config.yaml
init_std_o: 0.0324
lr_mult_up: 0.655
max_seq_len: 1024
Below are experts of layer 3 (counted from 0) of a mixture-of-experts language model. Rows are named router (the router's row for the expert), down (a neuron's output weights, with its number) and show model dimensions 256-319. Each number is 128 + 24 x the weight over its row's rms, rounded and kept within 0 to 255. Numbers have three digits each.
Before each expert's rows: a language model's description of what the expert responds to. This comes from a sample of Wikipedia text that the model never trained on.

# expert 2
Description: Name fragments and abbreviations such as Sr, .S, St, University, Church and village, often in Indian or South Asian film credits and place lists.
router:143152104130121068120136148122120158150129104138126139110103113160105090101172104091141116114173096156114130104124131154123147137138138168133137141117111123136164106130135135119132139126145121
down0:158160147137137109104156102109140144126097142107134100113132107144119163160137063119141133155169097109155138147080158137149111111170106120135178126096136091098118113167118125152119171145129140
down1:104144190097103147160133131149107139153102111116105134118110133130112124123135100114107200153145154146119171079191083140122104117135102108174165111099160104156123124122146148104148124159080094
down2:138102109124115078113101132134159105126160079132147058126103148145076095139125171129116097134092138120120104138111147153129108163130161096122130126151112114123150110174121104089124143115174125
down3:169130131136117111106135128142154127125105120141160133080120108125131098119133179133104113132124097120151167118120134126121128106134115080088115110131114181067104127157171155122136139144124152
down4:167158131109130099177119166126148124121090059135142133099132108136116075144154162122180135131131116156134103109096113176144103124095154097172120134071146152134126103139161121143114106140166110
down5:142176136121123096124109121157134145122161135149163192148117088135138094110136148125083123113117202144114108127082086142131156131146095117134177109188108132089129122129089110156137078137138130
down6:130165118140164087118089144122135096135138139067088115139143111122129100135165094125081111124121084141107151177138123121163141112177085127151132098140127104124178105127118139121102086118147137
down7:165102135134108116091143132103181146117107147137130106121101146074085112134116139125115127103159092140114152087169124175116103105184118147124091160086135146136129123142128150130126107116133146
down8:187159120105137143112145152133143142057119121142150139094128132144115099174157106126136108137160087123125143162144188137147127115131110123126159110173160107111145178125106076131137068160148142
down9:187092117149140147078129146132136141130126145111159132085153165104133178128126158131120128096126174095138146165177161146125151080121086116141076139104111133126115137124112139125100126106102129
down10:156172120091130100118113155181071113177142141139152097107147106129130127109137127133164136182126119138105131141076100128137091126150126175162119150170121118168097160095182170103128115127114135
down11:108116134129096090183116085145100102143137159132117147177140150147131135118114157089135153157101064126118144151126097134147140109154152111104148144140131148094129116120158114126125171102146106
down12:198099132097138117115167104152168116166130102101133150127075111122152127140119148143175159111170123106107119145148118120142117155101126133152125123110195141137185147125170144086116148162108141
down13:126075113153135112077146125128124140118131085124102091154155180143072140161131127154098114131089143124135153121143096114131126151125089142086097086149133132076108134112097128115117099157113131
down14:114100154110126129114145125163115125124110159153175103149092121122129157147136127155139163114112098135130123115129164098142157132185086140140168092119128086122143153110091123130131078118121125
down15:139124184100152137159101126135098108114125097081123127096147107095114142105133117115150131101115152135107140124112110127171112144138136108118117096105124150133127114062128113133112117096165153
down16:120101151112130106123137138164110146120130107082111189117110091120110122115125143150179081130107163155149103116115153115140160131094128092129136121160131153122144098144115096153165110090139158
down17:135131161097109136092134116111090124148117168142113128151111101147160148109131152168127130096139111103124178079126145125120111169137160132137131150117122157133151085111106141131116084126144101
down18:109174148137140091105135148101128089102134124164116083115086137123054145141182154150139122136144110173101118144184148165145151109103144118105147106125128096131122134129160107174168118156156093
down19:166145099130159139110118126092135124092135145204148159137123123152085159127138165127150146132152132120135121145147087123105126132135123152128155120185121101138159116137152110134128166116150082
down20:137110179080126138109147103109089103160095057140090164064140160116138163136139127128153147119124102122130084147132155134136090150159136140136118123135125160172141135139143136137136133102171111
down21:136132174112093137091161130171144134075123129158138111149129131128090130111120140136151144106094113118132141141148132121156105127087110098143117148139174140142136157107130145139126166136131168
down22:129115081074133104130125112112084130115146166113141141091100096135151122093117157126166148137108143157126159104146146133152184092094149108107092105145128186136113133126110152117140118151134104
down23:152131133092101100135127124127148126122135091143100144128113137103128143123130109117103130115180119106133125113140130090115114153123148178154130144137099090222132142148111124102124114125129121
down24:117085116126122130125133118150137130142124185124153156143122162127124140133141089109120114154066110115143102122096124145111132123107122110127135095159121122172134136128102123135118146109138164
down25:113177132115144143149107154153108119153114111145086127156150111161124136103076135152121134158107093161185074158120142143152147129156126120134159121135185137132102129128135151108091104121115110
down26:071107103130142149105127132139096137099139073106141125128133147169158126137148149132125142133118138105129132109139167131121172146151077145145133113140144114172120108114125170144138148155170135
down27:143144175148103092123125120154125146142111177154144127133139118175098128120098119111167163128132127114083120100135161145130093146104140130152111115092106186105152118095112102162114127108128096
down28:093126135142153124152127126113119159147094096143175117137136175102130132138134133129141174162153143102102129128132170100121141136156144156127129170134186155115144118104118148158157057148148109
down29:151130107123115128104135136132154119111129099132090143114165134059108133154170101118160150112108119181122174117140141157120121132143126150117149129093142132113132124138151126158141168159132131
down30:140173173181138113100143095122135123112140139138147132161132150109101119127141134119149098152171115142086147151116109151135108095133098142127104150135125127164158120104122140133135149100144133
down31:098131133125154146123152153074163140125148124129111110133117133140156128119121151085167124118133141118113081154152125116126115172104124130083128125148121110127136141099136155121150187135108138
down32:156122179116121119142104082109129131127142146114117095125130090097108134145125087135148141144151112132100165142105109144135107125139098095119190147155135171131141115184128139127107168074150169
down33:102108119109099176115124091118144151126113105096137145107147092100094101156120125116130138143135105106148136109127121136089142168176141148117117125163155133114111161143126127130117123115173155
down34:104166098095170148145133154118125080117138095086138070140110149145162126129171105146117126113120112160128146140121108148146109142148071110145159136157129112128120124171131142115150159083180104
down35:141130122108117145101135151136112168121111107120155145126148152101100170142110113138142119104134139141115134132109104184136101119123141127135188087110148142125186108129140122117130085142147142
down36:092105148117139119138134165144126119143100128140148122118119118147144108148184172128146137107152138160158114108107121166128117110104134082140078122132106115137144139104124104133101102125154114
down37:129108146129185147161109130133106135135161128112123115110122114100171132128147153120162120114167149104109097166175141119114087100136112089156150104114127088110108153113097141152124143130142100
down38:123168125171153143145120146161114109104102158126131165135161114138142125092115103097113134178098088126172115109115075099100133116149108146178161128156125121108137196089171135100114104115141154
down39:114136141120112158120150129132113131154129102133123091157145069143126142134139096119121127132110094088108108107161159148137116131117126131140123110111140085176138112114084134106094146116094133
down40:170118114128147143117113121121137128127129180157114147100141170156119091146110158124134139146151106086103196154136147110120098155095101145112159123126134128121147167151128162159125143144136133
down41:139112148133135102114132153126135070129128133168138144120157135094116103157164123088108126126159112084119167143073153097138170108115103103147173100167097137160147093159070107163117148145184113
down42:154105144128163105118122137148115168171099143170125142110137122136201115136094118145115171136120131107107112072143121132110138171179140148085113146088089192083103125124130136104109145154081141
down43:119146102093106125120129102135120088135122131101108106183163148142127103140086102120143145131117108134060115148162104125106121140114140148137164125086095162093097141108139136134142105149101127
down44:123153131147142116090150089150104136137108153130116187172101175068120146139167082167110168144185155137110109154156156106109122175146150114118113136114104121119163136164130152144099098110113132
down45:126154151102145137136147038117131124155102135140149114125183164131110101126098179104106129091101128126128140113148053124130139160139127155094121102126141141101108131125137155118144115122138145
down46:112132161111103136107132126164132127133084119117100151175138153131094130078121111100131124102126122136145156127130102159126136160108140169092140116122138123110161135112124134113154093113101146
down47:094156124137144094143110115112130097192123168147108110097168163179130167131126132170161106172157172142160110167118124119120115192103081110151107127139128129106117129166156157127128154095117111
down48:144136122147124152125133149163133126105135159147157150163090090096096147109114129156149098150145107106101099123085144092166109082175108131149175165138148157061147140071194131115122061074120154
down49:126102161125124187141142091113101128134116077137125146134139112173109151105119156101093125106107133127134077130113075129089084117092142126111149089121144125122173112157102132121085174107153106
down50:117163124147111107148123129153144151162131101103108108107156104141153147138141135134126142119094123110114160157108123152165123118091123088139106132123112163160146133146157127153125116118085147
down51:122107147116121115149067113189123115112146116148104083155144104120175125128141145102112156145153143117114109090139144091156138138135129129189112188103121163148165123129165102135152087094143168
down52:123101172149085144168155127111113115116125130115127130135141108123155150116131154169151143137101116165163110130109118114133136157115130103118115129121111107161093110129162132125172107107134130
down53:130130148097147119137141104166096110142103157090105112111150147109137132069138106136121150143140141118140140158126125114108150116138106114094132092144110147084111136157178132113124098140122127
down54:126095154152135134091120158158108127143136113116133136131136150089147119135125062125126143135103101124138127119127115147121121089123127164088130148109143095143124185089101119112138152113166120
down55:089126149162111137104135109134136129128109076178160121098098123134125129152134108126105121119131121152159133120133140174121135142116130127125107112138137139206116114153146110182128099140142124
down56:136161133152091156093137165131114124154147159156098116126115145136077181132096140133135168133155130098131130171141144115138112126121107139158121156149131179180116134126111157096132122158143122
down57:112163139100122107076101195116124136139174166125083109117122121155152158130140137099086118127120144071120117122124155094140135127126093128102116098134085179138122125141149162105108147136099129
down58:132122130105142147134137112176128069122116082124134138154168130152091098133152134106162095126135110123103118153123140111143139127159100108167137101124157100115204144093130131122157146129132087
down59:097097134118126119110168129108110124133095144134109141071116108122098150104100108087105107126170112101146094120147118149138108107164160157091140144072133175114148114184152124104124113106167142
down60:129148117186101126136141133150156150104096126125149147157130113153154114123141148129130077129109165122115102139056130110135161135107111111109134142099107129134129123164135144146177134126112140
down61:150152167107132114094176078132105100128175083147135093114113139133119135125119187113128140127119126153161123093168116138080106099148119146098100159124136142119151127117172127150148147159114135
down62:138101135167137138102122137126155163185105127116150121151139137098119138095100111071128115096157104135136108176143104081151128125113141139141090156151112137120061133092130123125069187145136118
down63:153096097122140153127086116129170144116073102146114136083133130084146111098134137113121091143127119126108120114060118163089131138119118122137136101126085137136129151137141125172136096119131143
down64:157157117119153109136099128029132134141135125142159123128119099138122108129156110119142117094138088148109118126086144124092134095118152091140105156081097131109135137120157166120092103095140081
down65:131132090114093129144128108114137084140125135145127126111136120128113132149127153121144144169122112143103149144091165139134137137193133131152078135143103105197109122127161130149139102190164113
down66:158141109128115155094130138124108109105118134142106114107104120133153132112147162133121126116154130130082140166151109107108155166111115086121149113083116106172090135156140104172137094125117107

# expert 0
Description: Past participles and verbs after was/is/also, like held, played, won, used, based, often in sports results and event reports.
router:166132114107169082146124161113152099114146153116176136135139144120154120147130123156154115093141115158110098110135103179149126105129071110137127095140151118103153150124125138113111134147140097
down0:096093106171106143145119144166149167073117097102167117043128098122155138147108136138159130146086149127127147091098121166100118155117109124111127120140112129166132170172119116116064117121111139
down1:115157109137169139191121112106110106135097103114134141076132140145177146113119118109101117141126132146126124147134129171127092121114148146127083120146111112127113107088100103153125160128121124
down2:103071110123157110150130143110106091118112164142095130175117140130138151138081099126134143162120153159121145112110145125123166136120129120123070097125147165125111121111109127122102112093144155
down3:147173163154141132174104127114129137091092156061107172097115123130148140144138105091128153140116128103123133092155112113147091109072126117143089116102104122125099117092106133147127161134148172
down4:098154121130129082126109145121135107126111145140114114144101132136099115147114136125133111124076125086121090118142166138105167095145181114089123124139081112154154112112110137165101153144083135
down5:095130123141151137100083118158126154137107148132111130108155122110164153112126120175151101152176150036128104086115148126158078159143119114099120111081132090130117095109127117163113093123134136
down6:118143153140123165123138111128091151184157131108120141116149154093135091111146120146117078165098147146136113146116105165108116160086110102108132154158160180132139143154148086145148103094165118
down7:104100093131163127115127091133114179128111073115135110125139135150134136137153113116100119158148112135134139147159138147142116090120164164138123113165144130127133100118117117135151146107137132
down8:160136083154120147157137088122102159131142182102136123137155117117125110099117117105157082112110170083146148138091093153167144077177119114077123081113126093118114196103147080140107085172125124
down9:101124147146122132151191114107107126120107124136151128072127139163096104116163115119147111134169158135131114123145151174098138104129139151115104159109143113139159146152102094130126120087112115
down10:116148130151188086107128097142087106135123139187165097109143133122137149163164148133144141095170119140117093173133131156132148165148096153177168140122104146126129096157140148111092165146110186
down11:128128128156108173071137126087119089138094107116090140118137102081127126116142098129086125134140165149131147117133111136138160118108148139127121106101109124097144098121172146103126165076157138
down12:147127119088149117146139148114138106135070130130103162118144106131111123157165099126140149142130143147102144141138158077147065140197095136120101129168126128117096127110138104101120130102141097
down13:110113125135148118122126155106130114102148126140100122132134136128106111115155194140103077144091124121154116098143085122137116101118125117080121102119151124129117097117155103174121133128136103
down14:117108141143134114213113126185170126172146123087136142091116136125138161144118115133141092141165077091128138130146082092148131126160097139116123112176116068106143192102106089071137146088124128
down15:159089132133116097140146087103136100113120114153067076139132137156160135127124141124124179116085144177159125167153130113109115127142126111133127137104156098111119131136121114158145147132184156
down16:153097091076130160132100117139179124116150143124129164143157120148116102129128139145170111144131132123088078143134158146161109135087119136099110123107112135048103167127140121167147140150106108
down17:120077106165144091096156124138169131117131091141104158156140103114125098146141121131130125160090153156149064171121082095127067140115078106106112169113096100119117094123141054134125137151142141
down18:170143155116163121083145129106138118131118126111120147125123131129137138120118159117114108114103177127120097127108122138103155136132112106127165113108123129097114146114118143131146165153140163
down19:156110141117166139123112138104130164125149134111117127149133170132140121109158099163152133105091105145103125086135167149153090138118101125131125079093165125102122174170077095107147168190132135
down20:151176097137115117141122127128107099149173165078083154152113094124150127121126103139160133098142116100148122106107125084128113132114110103104107102117135141135153150127129128135155134121108169
down21:158159128137095079151126143083132116103146117081131101146115109117157133172119128141097116171069129119066087130112136152139133131104130143074128113082137101164125130154123113142142169122148134
down22:164180091130087103102157125100143080095099112134143125104130124118090169142121130127141140161123100140123109125158172093144103070136189118122086120140123064114139134148130170133102148120158118
down23:128134132137076107114122140113121205124137106111118113131119167110079126121170120140142163143068156166132149151078141150115138118101127104165147159115118130186141115140125138143105148149091111
down24:137171085120121123111113146090112104090127155124128159129136120140156114143146144115140087117144072117113078128093119124146138148122154107116103131137147098181174192146109124149133074101157116
down25:143113125121142129138133142115106142160165138131086135095131125109150144095122115107120118140138156137143144130135125106129143082139112091167152083111145137106086136122134152130152122121123173
down26:104136138146097124135144165136112133128116124120160110155102126135111167124087115129128124081141124141167132143133173146145111114136142126143142130113118174143161153142118106127143113158129182
down27:142110116189118114122097134147128092098149125114135127121106096131144169143125107102107113143141150140128138132161115120156145147159140101123144124154145090117103143144121128111166140135118095
down28:114098119096121069100123171128158140092125115146168129108119131087163146124120148086172139133094133143115153142093143172118110123120145146124090096128066141125099127126129163121103128109115184
down29:063112174160117100172145121131181100099122135138095117172156082160135124154105115141128144124140088086172137140102119101121129140184090123134106121118126141093175094117176150106097090142157122
down30:162107121093157118123138105132109149136100087146153161125087146120101094163084124165123123094108116117172120112183162133153124116105109137115131121120091138106082136182125135091112124135098088
down31:117118137110139115094153120140092083135130130118166106138107115116140145144130127147121123146137134162122116102150166131107115097095132132109159144147161139136119102144130095141107097109154141
down32:118123099126094120122130134105133153128115156156113156103131135136128109112127146122153097115154146127149130083121084113127140153135132133120134107154120086148137177146166148113113126171151122
down33:177072125143156077144111117128148132119115139111148130138135116143143138112085132160135138144151130162124076098143114113142129118114113086067117132148122163155149111153117120171111157124161133
down34:117135124136136127169151110114151131110093148086113128156184119115142153134162094140084107125067151095131112120126175065154108111135143109119110090143116146123136150110172118114137102123123142
down35:101115123138128138098144137136144118150127141187119126117118134129116138134136117096149164130104141083119128141098082100151107160105158136191143156108096130122171137123160207132161108133122084
down36:167154154128128120143129148114102120105129147121136130075098104123138114105117134136150155107141149128116126088142180093095156105093112153132138104148097121158138123117165139107176121154111164
down37:081132117095108144143142121169157149171135120118121115132150148116146131140146128137103139146104138110137142172087134150101101145085124119182151119136128133148128083132096103163127107123135136
down38:130110140148114091133108084132146137110128152127124147137095139150137143092165147113139090105132109146158120097146111147171096126118123135095131129105105084082114124130111111163139145099150118
down39:136118142165119114116148164131107129131131115118092134131153112088134147161123091123124117131106137125135141122093114130123144134096150091119109094103171150162137119151137139145100130176107136
down40:106133109139110138145137182147131120133137171085136106128142121119114124124160143115175147119101138104143158134133099081144124098137125095123141147076110112139130124124122128101135160122112138
down41:100111097149128129154129140161103123106129121155150110134134126113115125168164135170103118144154103116145110123144137146121151128104147125120103126127111143115128132082138108130154112146117146
down42:095106139137151136151106140121111097155133130116143117144115118128133130145181125110114113079101134138112137110142104105109152165091116159123140173151098143085154123141159130087123129127108090
down43:126112105132121132160107108144134138080101142130080159115151080151125131102146128109125153130132144096110119107144182117143142092149092143103126111128113100128144129129078132148162107148143167
down44:107138170185106150082150132103153127163140124168081148144103108116069123114141141084125188132095106153140136136133148082097120129142143164141081148079113107129085072132083143121138123148131136
down45:157118144117112162127139144112158123160122117096133179133147151156110119146170104122108101128099138109076109103130141132114146120153106167164114129125130116138120172146082110155123129114096111
down46:152163170118118099166095165150136142119114163096147128106140076138122131061130131113104139121186183128129117116095111115128119124118086145134106114151148124138151104130105125097143102112125106
down47:122110161084139118122138137148123130152125119146097146136177117113122155131131108141095144129096135120127158131099164147166094128124143149127157107095103118139111134112148137139154088089138126
down48:142068129124149118138111157118118160121127135146102109168181168141099109086185086146101107127125129119117176136114115154118144118120124144150137092125149127155168161098106144071146102120158144
down49:151096112080169117112132106136176092143148111129118134092156110112152095129096166122149143160147131162145109130147153161104145161120162128158128165120110113141117135159120113166122152151119124
down50:160121092108117157143145127097097132187118133119094099123084118110114127130156122110126155160088152150098138111152164153107162120129100103119142151150103142125194072147117131115094132128155081
down51:128165094121170127147111099119112157119125141164080118167092100125090140115164120102144113125133129108150131180134149097100150089147157161158131135103062128122137132116138143134092135154142130
down52:170165107148142135141168130119113084096135166093115163139120156122143169133100142126106140114160178133132097124170143124134177110115133134103121110114080138150115125129097146113095125184117126
down53:106156115154151147120112125143174149145154107122122094100129148113082110121124112106100134148126131151111173181089100100125158137130149130139135131106077147092101132132129098143123104135157153
down54:141143114120087100143121120137124098150156102116117131077071099140126095133138196115068124158124123139129103135181157124133185106111136119124162122125154154124110148132074150118163132147117130
down55:087190108143138102156139143143115107150121163130141117137107130141138127107135146115108126122134127137124121149158125159142148132122119140160184118184093136104136167120159116142136173147101151
down56:132165144150139131149137116127175123138144143122104135160111125130102156112164124180147103088182116134147153178180153150117151173156125144134123147138155078149114104114131100129120139145079086
down57:171149140104153166096117138122107129086107147174102164162119112110148112131132128083118153129107139115133160079156117139092125131106113140132100103112144159141133105125144131135150084151112125
down58:186148137098134085113133109139126186126139148131154119073134100139144095157144138112126135099140112065088162117130142159132120108151126139153129186133114120124142143132122079141111124188103160
down59:175177128117111136124148110108123120127161177131151118142131157164111130117117179056159090113145107163125109080076131108123144122095165107109160161103125142129085120128117093135151127139122127
down60:153103106090113127126129109153137182146123097137135152121088149162130125089128130119171126122127092129118128120132152155127137138129094077165109130107155161121163142098147113105124059121118094
down61:108138103141079130110127138178146143093120139125101085161139090107135123133109101146144109143156128135129094120136139146121126114102113132124088107127121139088121137136142119119137170175112099
down62:154107143102130077114127126133157113158133114140138126114158067090136130161132163167171143118146121093124114115119131157140133147115147115098108106144102127117143136158120121139169102116130154
down63:150087121086148185120134142158164085113135125112128145129133078124156118088150148133124099081136146133134086128142127150145143141079118123120136138133143110081117135134115104182129130150106113
down64:183140100134124145103116121131144138102133132106170118097130161104143139148120113115124124103087155160157134162109107132148092119102097075114120142120101080143179127155113085146126128132124133
down65:163156120133074149108138151122138106094129150120124134122136151097128137169142110127113060113103131111132134102122124152123088129120120140153147109116116133153144122128101178142102151187124134
down66:119111118116144124095091131102088107099128117097154138093120135148086149125074084128125152111142161130162140048105117144161176117145146163129179092101155126107120165094103100088141114178129144

# expert 18
Description: Nationality and qualifier adjectives before nouns, such as American, British, World, National, and Professional in career section headings.
router:147146166132133123124126121143144112113136112133148135132147072217103095179118146124145088117158094112151114072115115138108146122160148119147116115114160111102175137135154135133139149138154087
down0:143128135142153154139128137101129124118160085084087135163142118149131104109113142124133166128135111113161157129174146139113143118149092145081137153140138083141102131102105147133113144152159128
down1:100114160122166128128152066158139154130121146111120100097136130143156159132132110146152141142205136142130138106093127147147137119136156138108126156134169132095154088135173133110131165118130148
down2:061082129161082110146127112128125137072172152124129081115157131103123131118125119113132140094141097155146114144140148100131115178150106107129112135089126136093116114144128098153117119118176109
down3:081090104086097115134132114149136102140147134187117090107102112133108109102154089160111143134170124144099119139166113097144103160096124167122140127097141150187120119119130108121144168105091139
down4:149096106123078114144156143141153116093125126130150155131084090136137160100077122143143095105148129146200131161133126121124122140091157131178099135163126161151115100101158116161132103146133104
down5:153109138152107111146097126066116122112122129151152112139117145092145162104132132137151127110139142163090164141116154124098104123102135117107085111156120155066140116148131132166138139161116115
down6:114098120146107138154135122104141113165091132132114100147117157117138141120142182113122118120138132123143096116165191140145137118122129141140125096132077149148109107156132136101113166148144142
down7:128131122145124120116101102058084125145144137131129153136153130163148122151112106177093126112126123139091127121158136127157156136108157075119094114133156122160154160133134095091134136152148095
down8:157117101156125076163120130148102129121080116127092153151093122110159147142133149066150097127164121132115157154108103133120132177158135117129132134154152138125093166120150081086131089131077136
down9:138132124128181149096137096154151171183106137184111143148099122172094100111121192130141150113134154148135125193129166089151096141090126137130141161152104132144159136131125127102137130113145123
down10:092131124139155136104107168165121146119098102131135132124112113131115144142113152148138128150111114129100150129132174133175126137091157150089130165145164112107148124135122105160110090116127124
down11:156121136146114128089157111118137111126071135206079137126082101168140136118062079156123124104125131131105150148159167131150129134135157123140109104102097105125112127121130063134171102149139105
down12:145118103121158108144094118110129129154113141116112134110081109132148097160123113126132125103178165113164116118095096129099130065151180098123118144107119177105079126150137109099135155168129125
down13:194080087123142098127141168117093139152141088117123134129093135162110082139155085187112121156123110142123127136134128141084165161121135102141128123099151083090116164150125167093075158109141116
down14:107113128100129105134109100093139117057082103122114138146139120127149134093157130156105135114122134129153084145126128103133102107115151132114114110104123111096149149125131149120153136143112179
down15:078140180169121110128133127146140108150152107129110115154144073142135101095107120139109107099158119148142138120126180143181135163142165099169183133097145128118123114150119095146109113121134083
down16:196142083101158143119086116081088144153110115134108139098192163110093153138132167133119152098186146110115174139120132124095186137110120081092129143152131138134109159095079134137137119124168099
down17:143145154135095130120141120135136115099129063137103164107144093121091124098133127126097120129133104137133123105122102095121150098119093180135118142151151139127133106097101132154122141132118130
down18:162117116122155151139105110137152124138131111087150151154108172109112118113121142113142139136142139155133129145118141133105109079107129149137142138128153184137099114144122127151129130149105174
down19:155184119133146104124137133154154124133143107154197123121134102123105128116109124133177167116114147131152154152088089103109134148101124149117139145127139128101113131121153111157126122114127130
down20:100129122144118109135115124095140106132125134143095140145149047103120121132104144117149145134088139119087145159113083112111124114137130122094112129133094096118142109161135147140189070113102116
down21:150132112146122134141141144089118115159166129131105106106128147098108148103097090149136178122135093108149107159186108142098122135134125102099145126141103123133100117109120098086140145110117099
down22:131114162128114089098135172143128116137126108095153087090163137154103111150151085168151101092095095123127092121083122142122146126113152155141126146149110167132149134114122152169153140153126111
down23:140150151123084150101122121178119153096169105107156143161117125105139162117133148134156097131102163104104136135123105128192160119124133107130102173136110105148140147150145152121152141158157114
down24:158126141141081161088140162120117130115140129098140152102116165123174143126105084108190138155142122154144097118125115104166117169072159112141118125105132138124105094150135109131120131188153130
down25:142103129173125159138137131178157124117118146104105134160130124157159134137077159107136117133074145141115130127088091116162121096127153084129078132131134150157126139096144115145141119130099117
down26:112144140167161111140140134101121149144154131132115120136165139104173131142091094127125139073133088132128136132173140127127124110119140147139117125112128124120168096136140122086136140096137131
down27:142158104118122104118121135155084138131105101167084146170121142120136092157159195092084123140132081112127151130097102160133104174125159125107138130116131138119176149130123116093125136159121148
down28:144106143121111155146152116131144119130107145106140117118112084166141129126118126125142136124139108144120103121135119176117084165115107177163126140110139119122130112146123146121131190122102128
down29:125172144167133076138124125125157153103093134097105110133148090142142137127089130126107105140114108143143149167130133126109137157145121164105152138115140160094143149115150132124128134121114118
down30:116117123110144138085134113125128118115161130112140098166128098129162142113137110080116145082152131140135157146160141140122076116113145196129126128127105144101130118154125123120115184162110140
down31:147148119117154143120128114103130100084149137153114125131107127118149145132162102106125146100147123143141138188150159148121122153133147138151156155111130145130109071105141111129138104106113113
down32:114165140158071128149127148141109136127142105153172108128113102080133141125113136139117106110140179141142155118195148145134137129106124126111125148134108111139136085120154152147120074159147139
down33:063173139151117153111174125136132129133105151130126090118103135081125101132150131114096163141099083131139156108125139126165132158117103112146147129123118137169158135087094126114100152113108094
down34:087123162107141158124152143077102122141155155173118137125126114178117069135085128135099125131147124148104121115138126078143123145131131150126098145132138085123137131171123163166119135115107099
down35:120121121140148123111121134090110100115115145109151102125090094144174124135127117128123147088138103113170132096148123175158137096141100135126124115155134157158119147109098128150143123128109163
down36:126140143139072137129176101142122161174176130103143101088130097146132132092161138155170126154087132171092101145126177155132086163195123177125139122099164143176136102113099159148159127141127105
down37:149146134143122128109123119129137123144106136125102111133186160131099157136140147137120181111150125126094111118147081085166141122174117158108107149111141145151127119100135134127113133101132107
down38:134138178176118127110132139166100107067118139113070144118114136159194147167093143115101110111141124104130097118142156110161105171102149155137139144148175142126120129126183110131115139132117097
down39:093131090119178162157139147116099152108140123122106136115108128129115137107128187194113158098085120150120118115101129109113138132153124100094145158152092149115102122137096136137096148132124123
down40:107144140167116141143138151163111105107139087069154122144162135138114133144126118115139113076097070133113138150122169100140126061138165125135128125101119115079128112111155078131118155147089159
down41:143084141170113103110164124112137126083155111141111144114097132101113148148086146165106153115121108126159137132155161097119126151143184115152121101138115133147158087140137108102112148122139129
down42:121081139090080135123141116188115163103161139130157125139136111110147107128149096140121177112087144119158169182145139100130150165141115088099131138148128131168166090156137132142105112162172155
down43:160127107123123158150150168106109090152115144114113101158123149115144133130171114135123152147137132111093138138114156153150175129151095133159117122138146122120102115145139127138167135137112164
down44:154113131121148099133128139136124139144122117118163146101120156117124153098081106113109094131175115144129082149091127137109103158131142121132121158109170128185137158084155115109128121132106078
down45:149144119134104121157139123115147125111152150125113146148119098120120121127131156155135107156110112142166119161152105098144165165132206139119144123083166154123176111104145124091161132179090115
down46:140134123103101162157136120148143132156131127138105099127110130122137116135160142104103091129130160117151142109096097106165135118139104122174135094145120146072111106094121096157103170127141107
down47:153107093112078172131141147123149111165135131069139114158084195116119187129136121134151145136148113120089135164129162156134130084158117137161105132166128146097143147137128133099116135167165112
down48:144148144169083142092124131122147125125126153107104135129101158136127159115088135142135133086179125161134140145128131117161113131143174139138102179093148115154108146103136116093092119134130110
down49:154116135148137109147159115102093125107142148119143117120089150152101163136145082075113138117111153144162070143153113163117122142127163122123133137144134114170119137131109125131173133130129144
down50:133096123181126121134119101084114142161129134160086146172136114164119150151157148126110104212150152143080101138096113099122121103118098134124139121100180150100122115130124113167161131132145158
down51:112131135151150074109132144132111117082133156129123106151111182101125131120081182114127099105137144121142092138132113110130137175112160143107183112108097116130180116123137111095142154131145114
down52:125108168139160084141127154133133115159141121104134118131130119131139179117156120125113091100106106115126134097134163153129096160120148135144154089132103128138155115118152129163181144095108140
down53:174082129106147147094133132161150102129150108158165134134160150166088119151149134150153089123147119140101143135135121127089076155109142146121084104140112146114097113101110121162076151153114132
down54:088135090149124108114126129175149108075122126099159150134118100109110090098128127140177133138132144117149107138125117070123143121098132134154124103106108087092096139176139089133131143126138146
down55:167149111165117120130152122089130127125128150155133115128075172087096139146117115105169123144118099104134093130112107117113171076097111158149118189130115114131111088121176116118107179123154156
down56:132088128138110129150128108164145122152131142097140141092111145113115181112140133116090131082097091091109131177166104117167130106149148103123139173124138107122099135132107167164142099103149128
down57:160102129101170073125108135101098112133107084143117129111104113134161106160106127152125121164115083108129144147139147099116152149150138099116125118119150139135149135173098150129140150142142175
down58:099089122158123141120116093075149093128131110155107105072129163104124152185145138140139100112150136143117135165153135123152131114135116134137163155107158134143106098097094120107113098092149118
down59:118110115169147156141145113137125137128126118101147131125102128144126059135132128094121126107108142136157105146127102121127145153147128175106097112146145080108126161143169143150139130150136146
down60:062088109160134196124096120160085116088145111138064095109135141131152175143102148146118103120111100156112162122138116134151132153064185110125135123142120132141123093094090128117105143140124095
down61:157087151078122135163100092138127139157112134140086128153121160115107138157092104131123120141115137141139116139154157164174092092131090129117134134106142144154125093149160178116115114168141100
down62:141100146112191130087114109141115146120106111139092165106127141150134131161146123151138147129065121118137114092131107155068196174104126121127114111131156131092144148150159139082137147093123096
down63:153115118176060119125120125121126140137160132117141095113125138147134180160114127117127069098116112094081106078156130132178124134141127138181099107164143127162141132111145108158124146167142137
down64:129149169097121105099124136088109146160152108135149131106100171125122152175135100135124135118098142108120152128124114130140107114087098107163110103148137168070141128118147151127121096121102153
down65:145098142114135152130090145116118113107104120155105134123142145107136183095087087148129124111117102107145129160135118102123148157150123153146113101144147139123109156139120108130138105130165114
down66:154107122123148129102112112135106098163115129093157128118157128144105159143176126161115146168137140135128134104123121166135130132117151145128152166096107117108135125114148065112140137135143150